{"num_hidden_layers": 9, "hidden_size": 640, "n_experts": 48, "experts_per_token": 2, "d_expert": 192, "d_shared_expert": 0, "hidden_act": "swiglu", "moe_layers": [0, 1, 2, 3, 4, 5, 6, 7, 8], "router_score": "softmax", "normalize_top_k": true, "routed_scale": 1.5, "balance_loss": 0.0139, "balance_bias": false, "router_bias": true, "n_groups": 4, "groups_per_token": 3, "init_std_router": 0.0149, "lr_router": 0.000475, "num_attention_heads": 5, "num_key_value_heads": 1, "head_dim": 128, "vocab_size": 16797, "norm": "rmsnorm", "norm_place": "pre", "norm_eps": 1e-06, "positions": "rope", "rope_theta": 11600.0, "rope_fraction": 0.75, "qk_norm": false, "attn_scale": 0.0884, "tie_word_embeddings": false, "parallel_block": false, "extras": ["capped logits"], "init": "trunc", "init_std_qkv": 0.0271, "init_std_o": 0.0, "init_std_up": 0.0271, "init_std_down": 0.0, "optimizer": "muon_variant", "learning_rate": 0.00778, "lr_mult_o": 2.0, "beta1": 0.93, "lr_head": 0.00699, "max_grad_norm": 1.0, "warmup_steps": 200, "schedule": "wsd", "decay_fraction": 0.933, "decay_shape": "cos", "final_lr_fraction": 0.1, "batch_tokens": 131072, "max_seq_len": 1024, "doc_mask": false, "train_tokens": 1495000000, "max_steps": 11406, "dataset": "wikipedia_en"}
Below are experts of layer 6 (counted from 0) of a mixture-of-experts language model. Rows are named router (the router's row for the expert), gate (a neuron's input weights, with its number), up (a neuron's input weights, with its number), down (a neuron's output weights, with its number) and show model dimensions 240-319. Each number is 500 + 25 x the weight over its row's rms, rounded and kept within 0 to 999. Numbers have three digits each.
After each expert's rows: "mostly gets" lists some tokens that are sent to it at least half of the time. This comes from a sample of Wikipedia text that the model never trained on.

# expert 9
router:521468535472493466478482463491503491516504473545501483533437540508513533516488510511475532489506483516475545508532502525536513494488508515504486487475489537491523452465528522534463485508520474528455504483486502489498486460485466504514511469
gate0:525492514473556461504509508504497479513486527501477467564516510501528520509518514541467551492475415488496486541470505518448511478506465492497474495504461494491496519517523524473511479481503489511481534518492515470494478500493461505474505443
up0:546476516470501477476537529567519516466520528540472470503535465521508508484512545472534494515483465497507455540489470544506534498491517496512540456494437543500497464515509533479458476499503460498502544514498481484531492552507470519502492460
down0:457520493519477504525515485517533512482474501523487523480479521492503535483521468503516508525488497507517482481527454487530517480535513559520489476519522531506468456525557502505484461443549448513491521491439463472485501518483466542474510485
mostly gets: "second", " ten", " six", "teen", " seven"

# expert 30
router:503474554520477509491520461476481487507556505499513497487488494499546544495499514525481500478482447474464524510498512511513521491510481484531488544470477512474513527523482439495480537481481517520535499532523480475530494514523538494513565502
gate0:493509529464491480503524468488493428534458518501486480512511513478439505485490556470501499492514538495494480458469511460547518469518482454489467509516488506488457483537500460491476529477491478528541470504512484537544534494469521521484503526
up0:528521534516493493539509506474455497460498478450528489497474479512513494508452525470505476477491484464485522507496471529511538512485535536502501475495459483520527507520467493525497548495500503491535518516521496479498518513559490519485463516
down0:532505497475519484476473515517500524468501456501506516492480503512525480494495475491478460448454499505505555478512496500528458501465528469547505533493502451492516536460477493495526521499505509505521484486528470529514556498524545494501467468
mostly gets: " p", " P", " v", " K", "P", " k"

# expert 24
router:485492489448508443494460487489523472454498494472493504487556483489456468522491427484469501494491496532517526476497512526472499499498480507482515433466465479470505527452493498513489468477527504516510501439510494517479513510512488538510498529
gate0:472503514476525493482468556504478474542460507513496495489543495471525482512516479467544478503522491523534478528463497488529526484441511568545510492455506455499477490489479508452510481471551554489517509557538490521505513460492535516493486484
up0:538516459489524518510505485519513551537462502511504510501433461466518490495512488484504521478517488513526519486524478457480500535537486455503512519486536541493481496481504505496474515507517472510479476453494523508500508475540514538473518523
down0:459514562521510494515526509489495449484542505499501467465454446526498483460550463504534506470507519521512491505523503534509496552511524524500454487518523475452444486528497466505515449522448533467513517467551513512536540488512535481484499470
mostly gets: "ville", "ford", " Angeles", " Williams", "ington", " Manchester"

# expert 1
router:494508477505492456513506466457570494456478482432479458521571515521494512515496460489497489520487490498567492489538482484512492531484497502467448532494509482496490503460520504508475566447465492502470517516520486508517516513523501482513489522
gate0:495477508480489512507490486504551494568486486533513512424506468512499466449499476483485502544548485447539521484493461530492506521500500509493509455500472481508530522532518520490479491485501459513493443514491469544484544473549444510510527496
up0:497474480528530461533476485495434485474489467504473506480500480504513511464523489464498529492467515502455508491485541492505515506533534507531480498498495529467474507523498545501484500500448477514458582465527494539490497513520519532507483478
down0:511469480508476536520497503485472464493531518511556504511528518513506489506499489492490460499457484497480537535517563492496487502517524478482486524516452531509484514497506495551543511496490544530526485491474482501514516529520456528473488476
mostly gets: "|---|---|---|---|", "|---|---|---|---|---|", "|---|---|---|", " |", "|---|---|", "|---|---|---|---|---|---|"

# expert 4
router:511470494503529512452554486474499508492485512540493485470481421472510506486512494489497467449524524516540507484488490516496499523482516509498472484506502536474517537495443512470515527521535512490492510475527470490487490514496526474522504511
gate0:489470519507524508533503515524495531509560526479528491453509481484503486552492530486506525492492506497486442517495506491488506501467516536524525538507476499436496506517446505510488523523497551464491476513479492502513528460495479512481516447
up0:527484524549484526497506526494483481555497498470524500532528497478485501497502507503525479532498537505490531502483481496512507498543481479457521476506487510490459558524519520552534435456507457540550487460553466528482503528508511494510510512
down0:454455487528530511430483493477497431456529541471509486498495513491456535492471523536484478521520490484538530469524496474562532522475478490542513489498448493495495481475497472492491514519464541514510511491526492494514500531466506476478512498
mostly gets: " +", " €", " $", " £", ")("

# expert 0
router:447523522518507484510495461507464527485462480502497490489461518481508473497500519475508514479543461521525531534531499499559461483473516529494473539515489514500518486545465525456520489490461445507512505475501525546481493530542489502497476494
gate0:497489503490521488477486476513529508535484533469501526477465531524572463490528519500543491508521445576495505538509534509554462520490505531487531507546471506481517516485514521488506507517471511490494495548509497503506525490498476531495520487
up0:485451497533490475522496505502475514509505462472529490520456480506498516509515504527490521511498469478455511544479552487526484553503523497511505475485543473490557507508490487538504529520496512508477512523465480483450532500489566488488522515
down0:526542477479459513522509511548446442522469492495525526542482496482491500530515480524472495517474477527494473489502512562490475502492515495521511527513492470509509505519521488528497490499490528498493495517473472476479480491521480485508524488
mostly gets: " Love", " You", " Your", " Girl", " Night", " Dark"

# expert 8
router:498492479461471471515488511513466465497541495475489549500478488508467495483493477481503497504494469496473487499504479494545521493512499464516503495483538522522518510484469470557489582477479505476550489508530514527468502504510478507495477539
gate0:561525535472503499464484528538511490487457472483534498505487536503512493537494520492514530485471469463467516515520534495515500503528507509474526489450474496502486479503501509533514499516518534507543478480521493498498485483482495512471492507
up0:466473505496490506497513508451520496461475486497545491486490519497507485507532479531505506494503488512492517534483508513510505525470476519553496506500480512517563487491498525483477472531511529574449482505481530482487516533489510460481510503
down0:469517527515489450494467503486498459491507495455465498468519505519545509466522464536512502539523481498467506520474476499493509498470503532459501507454531515524537516451499493468489501475522481535507512491541497525449477535533473496493498498
mostly gets: " Williams", " Jones", "sch", " Davies", "ensen", " Jr"

# expert 20
router:531501513505498476476482492504474500441499506531504501524514477511456514477498559479458435488509487499499488505519505489534519480501467510519537474494459509448484545513510471518517508476463481543427471484505496498518514517488523485529486475
gate0:476444493465520517540546519559478531482494510491472509477507505479460499497502533447535427489510515464477469519551494521525491504487483513506521472489519512461517487474501439483475506513471521556494507516493488490522463552539510496479494486
up0:503513462518515517457526522477508494477495520477484495479507532474487554532487460525486512472458514508480550507497500512503512456521496506494496511522512543512470510510564533468516534491482481537507484513492518509498513502477521531520476527
down0:529492529515519472510495479528484503496543519553450510506476488468507491442520497497513472477508491526554479498508474461525481490506479456534540487494447499497467493496528524487523495517489560503467457515505474517512493509503472515498497430
mostly gets: "\",", "),", ",", ",\"", ".,", " ,"

# expert 21
router:521515487471466499502533474564502490490487456497524469534487508511515474480520519488517475562541471501496533488507488500521535525505483482506480505507505511474527510504484505539488544524491508519500490504478519485516536500469504476460529507
gate0:529445492511519522537465519515483518485477542492498535487491474482495543499515487477521489475509491488484459548510499471558513501542526504521505482526484471507461507445455524478474502504468519521506508503524519507474497535489494503456498539
up0:486480464515480533520458487482540548453487460519516504532510484481480482489452534524541504507474542538487544472545497513472504468525529515509469528481505456506512484527510476516532553491466468469515492481445485511529502480510506500505485502
down0:508505519518487498534503481491557539505478500522487493490541498522479502475506493516519465500523512551477477528503483532501513486507517485477505504446497507513505457545459509528534501473477465444505508500494476438565446461507521548528510479
mostly gets: "–", " ", "^{("

# expert 16
router:492488483512469482508489463490534491533452485526531536503525477466462516530516541519513524486472501534476502516502493479462456490491492488501501493525493457487531477544505470527466472496499491464536473552479541502552492525500525464530533477
gate0:507506526504490526516478541512499494461449507484496527512532501517493491509528482541502484482489495474496479514475462527520465457489448518490502458511514505473498489484520493465453505509504500508502461529525525513509489459505480512538483480
up0:508466501463518505474514474517477494508525513489467491494533500528477484517496488491496496501498492519448510513508506475500544520453490492505489501505493486539537504448494548532517471427483464473502478493476501537466485523538502510461511476
down0:514499480516485475488501438499465490490481498487540454501524493493523551511503530513492511483461470532519490519488541534483494527497512535513506503503544524521484491521517540484455507488465517502519533467511488468523509544482482505479474488
mostly gets: " church", " arch", " parish", " roof", " text", " myth"

# expert 46
router:510484469502526495515546470465463485501515481509518516483526503517546470449467502524481522501484516516510507507510518479528499517456526498472470536490478468546493491523522519498526548488490479491503504507515511496517542495469567501489495481
gate0:521482495488493532502537469519511479475512508461522499503538452493517501476511498546531474483513441517509499518518524499524497534490472454508494512467496474508493458471508492482525532528530559450517501459466499493472535453467505504458546515
up0:477490524511506534486506516478479467480496512484462468560467558497501507515442531466454513488480502472493480518504460476524519511508510535502510473536496531488555523489485506529476460498518424517469517500491528490540524553535474505479487477
down0:479513519506513475447528470464492514585497527522477542511482525517468473522512469539423483459524457522482485536553496486515519487480537545515507472480473508455500521542546506488480480489483463477485516505455481520527452483532496483473514481
mostly gets: " killed", " father", " daughter", " married", " attack", " wife"

# expert 45
router:468513474490476506529525493497492535491515540491498531481540533503521529506521493453492479504530548551460441549489509493480482430511473547516479482428528486525565523500481498468489493525539516509546475548524523473497508498527473488441489511
gate0:506518499477472521498464490489533481506486497502533502438461465447508509494520490537503475483505497475471519493498468510557470507488503490477486485454489491478531527493472480470508505477513540496503536526493496527516498503587495489492459470
up0:478505470512476488497507460533513518474474483499504514496482483486518545502480492509513512487486524533447531465479452470502477537500489525508516455489500487497535502477481494523494538486504524485557488552489547516496503474522514498465500466
down0:507503531497512489477482495569505496532510518559513521490530477552525483510524511459501526508517494517487500506488525506505464510511518486484486521525475519512480460511487513501577515454503494495557557457541495512520540530507524523471522503
mostly gets: " Buenos", " Tel", " Puerto", " Guang", " Slov", " Turk"

# expert 42
router:544511507442488474475488464498503457466501529496552513478488432453475513509496534489491477515483489515478521450535499492509545518505482538490513467474483477488554489478490501501473438527503540490489513472484523522524497493460476499508484499
gate0:499524503438483493496528493493492487510514501468486467536506496508527506522504493493482506515485496518492477534525473458536453494482464546496512441484536506465504481477461512488492469509481531503491480470499516459505497543482525487478466465
up0:526534483465496495499474514500548489456431528526507531481465511518491506484493535473488477452534493477478502518464537513502516510508511507486493497488492458522446486471511487502472460479509523531510481552472522464455517495474534465469472496
down0:497459472501468547480536491523481473498489486522507485525497489486486485526495500512525467558478479495513465488473477483515506518504525503515480492538561470497537488489505513493500528541508492473527499505508494492523513538537516483476520512
mostly gets: " Corporation", " Stadium", " century", " ago", " Records", " Championships"

# expert 22
router:480502473449469529477514503518512492519533469489501530465497471514496488483495497504522541505525532476464529500517449535520505477485547486523468490502482462490485532460506490522482540504488491500443474490461539511496511514509534506490502493
gate0:495479527517579475513531513448422479512461455478490506513474487530493530499481494470525546496492476505555500492462548496489497549497493465513565500508462501525492497504490508512532499495465507479466514485492544484534499496515476485537498496
up0:507509458481527493495542484492528532552552521446525557471532527496479491511461515530522504462492495473506518451497486488520489534496471508528465514472463532532525425491505510507495516493467485519467460475505471481531546493468492489499496472
down0:523539517505472494471524505523527430516530477478511501495486542516531481488486532512512470521485488512525505549503539522488476525459549488497465493521496492461509502478506453565497455513501497492513451501507511461497486487467506533506506510
mostly gets: " \"", "|---|---|---|---|---|---|---|---", " Full", ".-", "-", "|---|---|---|---"

# expert 23
router:533447462529513519515540497497520508530490482507481528492512495494483482459527505505534481503478495526501505459454488483475527460472482538524501516522521473536483525508514497489523445491505464518497530492543477498485487501528499477495464485
gate0:519465473533497492517517487493489521496485532487494529502465488450512486483483446459506516507486457503501506505457486490502482471502486478533486474547500528522529516502526495529500472536500460483506506551515527510484502509478506533468470516
up0:526459524504531471516464509506513504482472495551517471504497508508533500467489508496489490494479494517524468435467484529492486530486486472481489535504453484464509508507505543482462478535475522553439461507500500454464465504494482503551494488
down0:475491533523489495506499448519514534542490515525474504501536503514516508517522518497498512499501498536488498466542493517524535505549474463489498521536482524488498525459555461534537530480452531516501445511585501501514519454501532497473499456
mostly gets: " tail", " protein", " chemical", " kW", " acid", " molec"

# expert 38
router:531499507575493520502492542512462514518537528466485474502508493450473496514448513458528467539506483515495491467510455528521514503476490465507469504489478526542480483487481507515516470521482503518477511525543519445467462501509481496496498473
gate0:483542521452509499522529466487512496505509525496492438520536506541523481482487500492505502418534516507528465513480507486504472503480523503496519502497521560470500496482452525454489537521482501517537451490461516475495530509554492472491528532
up0:475488473485494510513510527494509502511494448474496504507492472520508498505552494491480494452549529438492480533503483501463462496500509498497536511510504523493533463461492544532490497503516477448511463480509484506517509491536498491501483507
down0:494486520511513507502494488492535490507533537496489480496507517496482514488543471461493499511474488535483487529504510478527459513498494547495507499512482484469525494485511535537515534502501510523532487492484525513503496473525474477514487504
mostly gets: " GER", " SWE", " NED", "th", " AUS", " HUN"

# expert 13
router:506470518537504511522537509498496498486522485447511530476564489502543515520494491540469521520530506504466522484501513491503542532534510546510488474508485484467492533482495520510537498533533507498482533499520503520479447508453482497483463543
gate0:484462511522479486454507458481502512480536521491455520500480489535496479453521472512474494545484500495469455495533511484525503471506566489460482481488499492496567490557490503512493509491504528489465500508534480454489592457458529489483507542
up0:502481491528481487485492508511506506498527514480493500483450502475505499484542500505520517478477490515498454539499548487518504513529536492527473482520503481515516494540499513478500492523509489501518499527566499459487513463465527509496525498
down0:487511482462525504477506505490490475502503482506455468486467466537488469490486509509518518449470515472471515498493452514511513482504495488545484479498520504512500556512537530499474515480521471522486473477473568476498483488489526514508490517
mostly gets: "′", " sq", "sq", " twenty", "^{"

# expert 28
router:491518453499466506536485527450525501467442472514548496495529485509498454533496490507511468506503519533510500537501553460492517505533461487480502529491509485506496514479471500488504473496465493511531496515480527478492535516522498508490500508
gate0:521544495472516468526497537478508478523516508536543508498516520532547495469524467517474517509516500471514494453478544466490471520475496549516547496518510466490526491514516493515513498521482476568470500508516501529502484494546541497489508453
up0:510478496517493488503488545491451477502488479484494479509479436497473479497519476548461513486447501495495480484501539497532463423511499446474500509482508519531516515508498503519480457479467474504511547530481451508470458524488495494489471474
down0:501514505542527490517512506461493530453514530489571478502493474530480523464505534532489504471472523501451511469501519494485487547492535461496490535491469453507492509483517491513502502467482478485451552500466477525507560537487531487484481523
mostly gets: " economic", " financial", " science", " sports", " security", " political"

# expert 7
router:481484536530459489498506472512489463514492516497478502474533500520517512501459504463482509539519528500468498506508491496543482508491511535494463506498532534498531469455477472519498505471493492464552458485476514497470472446453503561455484493
gate0:499479551452492499542479480477532526492517478467470498509474488491550527489496470486492438490505548462464470519528537491535522526505518498529529510514508516532478500495483479521503473504515522498503486526501460474490527473463542526499486504
up0:543509469529490504465514467518458525522510483529499488541524492531503455493525500483478563492506512467499543489455490497472530509504474526443478474525472541459522517532549494538512526476471510465485549474471495505547489496514475479497511486
down0:503519464548459553534456546529490448507536534472466482499519510485482550464509512538500483513488516483490443494519491482516550493503509453505513502530501473519490531502523500527493544518473488542522514524489497499536490517508508505461455491
mostly gets: "f", " Los", " Rhode", " F", " Mid", "hall"

# expert 32
router:508523513464468517471490517545480480447523527499524480522502471482520510473493486464519494509477478519489532527522477519512527527509532498506505557525523491469514503521508510551470489518447542535525468483476478476509533508478486466505507490
gate0:516529490490512502480515541478481481474521500500479513477484507498540482499489527508451559502519506451487507512500474523553508511488515473456502483517514484452493509477491478490469531485511500470536523505493510522534525463522471481465497534
up0:485518476517498428507492540521457471518538506521487459454521462481484526513494483513437477488487500472504501516513522503520481523479501491516540493518456517495515493496529498491491488501505463503534487484494506498499470485465470480487491483
down0:475535480513518505516504505492526430493465445505519529496537473503498517534472473492543483513498499485515488477526483492544491464494472486484470538485478515470513451490525472519474544505479483543504533483481474493478508471530495494505531483
mostly gets: " was", " January", " September", " were", " October", " been"

# expert 18
router:538485499506538461495494513524508471477435483495554482508550476466463476520534484530497462478458544501534503499494563482467519496503493504486517475483487483473493488485520494524495450527486486526511505481441476516495504510507506489516494495
gate0:482473517532529494511466459530446517524490507492462489513485542501486534499491533490499518502562492498483482504486466493495496510531470506476505500510497497494505508448544510465539511544466512497473481509563523521505491508494460513447461489
up0:512548541492539501488512520506463526492462463511541489510522467527521543503444481472527497494525484494491527466501539493526548523484508532501485492457506510478524502485507479506484507474518481492507508443461543467542508484510517517536527522
down0:523557514494502499503500482555452496500482465458506544510484465499529556510528525509467491539505545564500525494496534463519520490515493468490527465484492525469450471511532482540530486506508568493478465511502508460490480477481504477537493472
mostly gets: " instruments", " systems", " areas", " institutions", " organizations", " theory"

# expert 43
router:483531496507535556535535514475505534567439457519500555502498518532517468509495500515532486513507522534514501520507481474515480496523503473474538507514497507495535479478521505456491521456499492493513484530462489502497509474529527514495527484
gate0:507492501501534469523527534510447468538502493573504475476535472536513534486525492494489519521467524495482527464528464467523495446501489474505548512524560516534512489515500493506480535491493534517492513504480514538528450520513466486497548518
up0:523512514495486487472487532512466510492476464520484488544521464497526485487486488535435540536481498477487519456507477520462490464497514490527577528534489518508456499485528463470458536489523512522463528517462444512542503473506508501520510479
down0:487457478492486504485489499487476481489514514508501555518517487511501495464497501473526504429475495491447534503475528495435481508494509453525522542458532476480481545504519494527527538460528472507525461491469490512522497495471485472530499476
mostly gets: " inv", " imp", " inc", " prov", " rev", " equ"

# expert 15
router:527508518461536458466507490483504464522536538466516510524515502447493505481506527529478495491474555466518498454497467492493546468518533479537524500521525481524432538508462488483533495512552473509481519492527464487497494510499500451468442452
gate0:469530482497453511494485523493483513493478518507457476492525476489449522509502465479455506523508520490471487474506498490509495494489492533480554470471507468467455488492490523511520469469498539484487513507518532482473532543484492457467460517
up0:500479480550529492493465508505514483511540534535490479478439470481528475521545540518521502471544507523516460481498546548469496551513508512524488520486493501522471521502469442467494533486520448502506460490491500497502479449524498518511520444
down0:471505497526492520506469471406510521466468463505512471478508502469480521533492535519517463481509497503494529493466492489476498482540518488491451509465507515503494556506495498477514472516471449514521483486504495517510518520496493489516487510
mostly gets: "idae", " Genus", " Clade", "ensis", " genus", "Scientific"

# expert 35
router:533469486524478513483460484528493541486510536524448492527482522492542505457497529492468502484480480485505477455528472496489482467530528466531507485516480492482507532521529485517450520493465505501494486456496475490485536489490494508473488463
gate0:528430461512449561478513498482479495500537479489436518534493489507487528534495541512524476498503492479535494505469472515513517477520513539518460484530499475517501509525496471531522482512505563472498473451539440500489521505508491464488509498
up0:532533534498530467502474517520545539507482510501529504467521527501561504485490498444490468512503521550465520482477500499481497519477492457489499529525514523499528511423518483485485508495543469512510497488464530512485476497501505559530505487
down0:504492504491490531507516475493484536552460506498499524504516498507495484463478481484483491502504528506517484473458484474537484520423485467502468495485485499512461494518541501504506519484493507458515462522497501499532507505505499511537509476
mostly gets: ");", " —;", ";", "%;", " ;", " am"

# expert 3
router:498505534473499477494497518482457550457508519538533471537460531482489491486498488505523523513488503529528487506512514492536478525534490451484481506495512493486474533498520526494512547487525491518514532521500470470477487498453508466514519549
gate0:502521468481499493462440511537470477537487501523513486474483544484542441501499498459502494500531506487475488511530528512531493492519522459465470474469456507513489499515505532509537532519501467479533477477498538472501483469530427515488466512
up0:516512511509482467472488503532522535521555459520489462528541498496501524506491513542520450519479479486496475518506520466483504524480483522527518571514527497556539505523531473494519504496515445498515519539463501477445515501509507474528492505
down0:512500567502507458472495565489481505485470476496517487488484552473495493523486528521480533471541438469539510482518543446456524506488483502464534504512521482499498481482488525480533497489497535472493520483475526510481496482443520519513551464
mostly gets: " his", " her", " most", " he", " such", " some"

# expert 14
router:537512493506524463465481554517489527510501511526520476495497489461508468497464549537493461477448528490509459493498534475497520497502502503488542489490480515474509486519514516525530446486505511491478490459476450520449490481477475504519522475
gate0:481534452505538518502507523515473499469514481513489499462468482536575486529512510486497491501510486498510518511442496477474556484458495500557476524497509519506489502503534498501488496507465508483534513460471528465488485505484542533460491479
up0:471497474495509469511505496490460474503537505553466491507507575508506485517537532547506490504492492494501516451458517504501545524539443493524501497521527467489482508465556473502519496478485522501484480471517513511486484513486528509522528522
down0:436490488506468475502515465537503491513498472523482538489497514490492508540518526474525517505490430547476545483458488466512446490468467476507499496520548511521531497488515495548483461540518500527500509521486501538496517458498480461520489497
mostly gets: " located", " above", " along", " lies", "%)", " It"

# expert 39
router:528520531522459477490532509503520517520493490511544469447490526495508521530533518512519528507511523485501500514468500496503507529521500536516530510494548467476470472500491515510506491449491500529554508513443462509492489516465491527522533549
gate0:497530555538494493564477486538511481506542476558498464522455498514509502522459522479522496500549473497465530478492498504507519514517512520517548474499505514455506459497495526499507534537492506529486491487467489514562497498507511481506475497
up0:492481510547482510562491503491496493537533492525490471511487489480523491524486499496545504502549492527502493480507522464482509513506538543513546474474485492467513471483452527503542488491490492493461510508488482522520468491494522488518486518
down0:503514540495486463498500510468503543504487506499477536512491509522507490512501493496504506547518468521471558510470482532518500460516512529484496506537482527500525480514482529458485505484520468455523515520465452488521531462498513509509491536
mostly gets: " its", " the", " largest", " this", " previous", " This"

# expert 27
router:503489479484495525487485483467497535492486532489481495516487494509467488474488537485515485515506536518494490507481478508521500513473499468510459502512455521513528502495533484496549486543474492495479482519495450502512463522433521502484484461
gate0:488501510498456507433503496512507481516497521503482439471510519517460460518508496501478447475503493505480470481477495509492511483479520478506486507467517476530503511500510496519522484475455511549512533509514509493495451514519496490513491511
up0:462480529531484533542544476500503494503454499506509543489520443539495491505497496490486532538493521479464476512443541487542502492497496541447488505477498458477500514478485559500468516534473518502522488464524586501491514454473455501499524540
down0:523555447500491500436470483510501497502459503511511469480509485489463488511502460508553466482524527520477505528501506532512515446503548509492501528503524497502480525481444494490516478528525498467510502505480525511429509503536476505489469516
mostly gets: "b", "=", "h", " Website", " Binomial", " %"

# expert 5
router:479501521499503505507428453457537507529495497466476483519497537500532512522508518483443501482539520471500484512486483488522531489502511515536502539508515522486538556462474521467490473541492486509465491465511532517477506558461450476484523484
gate0:514526490468461497499487465537452527436479499524489469512496535542491510515508496490483463529531490503484527548523504552534526501523471515471453530430506508528552460464452514509491542452536509450487521524540501547522472497527523517483561484
up0:508577519520532490542489536481528479524480520479517489519546492458496488467467454471493521519461533503518537484468528501504449498513527460496510501479492518498475494549505481481549495498486531505477496469481459530485503462448493490483497496
down0:460531473478481497505516542539517522497534458505511518486514521527521474513546513501513494500497478552451468478535494487482486477490472498519521471488497502499519513511491501504559551521467501481515548537476514482529522459511512540521542501
mostly gets: " at", "m", " At", " there", "At", " There"

# expert 44
router:467518513503505483453494517477503502548540520523470476538488537520524534497470520489507483541469494417486563521425495479490499516510502513507474516551502528460494510488544485489531503479463494481525486495565500504501477502529497493512513525
gate0:461514505470492497471477545526505518477502522450492505480514483479506526499523475517514504499492491483498507489507457505507483509504515485524537471526494535444530498482511453481471508500504501549512514528494472510511430539504516510476524529
up0:541478488541479510528554469521457475519534440472468506459499570486479502523506529549502521510543507506506517528503556494511523524482458529467520521457516527551496504505477501499507479480491497501502453482536490496521531444484483493503495471
down0:447553496489532505500502492432477477484486550494485517497517495489490492461573467500528474516456502493532506522486430503491505502466441504511466513457535523504491541489533563516503477513497512519501486504481497533503491494512506509526496507
mostly gets: "|", " graduated", " Outstanding", " attended", " appointed", " studied"

# expert 33
router:485497530528497504515497468446490486502555511507542486513511491526529522446463480554473516513525497507507494449494503523525514456502510495453500494500513482508474482526532469515497463474488509523455545463460500509502502491500518477477505479
gate0:536506488481499503459507500476524496535501517516462514494536470503454473457506493474494469494506504446473471476543477519496505487511490502515536523480486442508465503493481492525497524511487457511540528531534509519505509547539522532485489521
up0:520520491484525490526499493519485478498483480492537510527512518559520518509543513478470527498499510522506559464482529532523497519488506485493437487506499565514474522498561501479505495513461508490482450518531471498541526465524495460461490497
down0:491493514534494555501440512504547478485510504523547546525522483521469547450488520521468505488462514496530548563491531545545493521476499493505513532490507528503497505489522425539482521510523519517457509492511500551525493483474510502493533499
mostly gets: " during", " in", "In", " During", " under", " throughout"

# expert 41
router:478507524506511498560520506494516506472556479491453507474480475460495482493488493510543494499528460469552476461518542518483536507496495503544521469503476487516472431505484508529520497513527494513538470503515503513541521473557533510499519497
gate0:492477469498519509504513421472448473502498509481512480503539501474501491487511501506499487516477457454439492502489520473525471504485423508498500503508545502474521499507491479512469486496499498514512508544488507479513567498511536491483489481
up0:482487533507439521522461460495496483528503515476506515473516461479489506477516565507517511493523481546470475498488502515513461524517501481461491529511480521493512509513488533482521457516517478489450422473503508485500516482461515500515492483
down0:485485504519484544545479510475492487471510488515465535507470519509518496461521441491524511472500501534524504509509509494539524490477498544501501501499515506505480503488512520500515492502461521507478506484524508467527494479493496513467504471
mostly gets: " Kevin", " David", " Michael", " Chris", " William", " John"

# expert 36
router:517476467567496515525532507495486535532499515456477489520533489482449503543470500491518510511484516535488469474503480499495511509535517462453521498480485521520477529483464521508549431512515480510512490510531520462462500484466454531509500464
gate0:503530513468509504459507471503514518489534498468491520508501500511544478528543451448521492459486453494508477516517513496504464473504496500507483496483444493496553517518496505512455531473511491448495487515492510515464486515471523499448515524
up0:436500477504512498492482482507531539473497472495488515479498509487480490487504501475488510495519493554493496496494528499509493510476535514526483537507478541522490516545464498469498483491499523507514522503490503471527502496499523472500488483
down0:469513506543497509512500496496489495528427492529506530482507501529493524457467512482501498500511532484517494479489504510474493480508488444528522525493495512524470451517505506522476485497486491468484557536486481482503494435526542480463474493
mostly gets: " memb", "amo", " PT", " Cub", "orth", "antom"

# expert 34
router:544537518510532504540449490509477455462522533504514462462485446490503527505550490500499474480442490484493483521520520493510526506504515507454524484484478523454477550492531501469494511503485508478481509542496480510518561475460503514515502495
gate0:518499523500483512465480532508514526470521509525516541519487497536451506493494489510488500504508486510510505493522503556550462532479507474490470463507465505501457513496480539487506535465509473504486508495480534546502530496489428476516482478
up0:538535536516488478505517492542534505516479510510519519508504508473496549534513508519471528538512467484470530492502509518512485475495472489494533521482484525479520439458509505501512532516506505533546520483491462521444514471471528520509492486
down0:506506498549486534553481544507507527515474481517462518505511454508488486509535500504452482518475505526452483526498465497489472491473484498478470499505533547463531461516466506480479535519503504506479497528507466501544518507479511486508470523
mostly gets: " but", " when", " which", " where", " because", " However"

# expert 12
router:519501461490528460520503490481517490462517479552536464480450502478544492479496507508511508517481493475530533503503553501483501507495487503500519539479469493519477496513562492501493506479472484486494506451499486500487496524466524480543498500
gate0:509490489500521474504518485545522450502480504567494500477489478500464502470489466492504539485471485489464536505502510496450509524435464472541505482479494491503501467482530502492491494561486520534496463483487515477448510494499512511478489524
up0:543497505526493459559490486489517461503531520488536493488533504492535559487495487515471526537466507504511476510547513451493517490526473496544511512461496508514502482497501491501486489476469540497499529495464520491486529507474485524460496517
down0:485499522544510537458489515496504460484485469487467523491540481503505457520509491451491474507548483476522499439518489470486455505499493498510497486546524487467544536508504521496468499492495515557517509474492485521532459522515496512540482515
mostly gets: " make", " able", " provide", " create", " helped", " provides"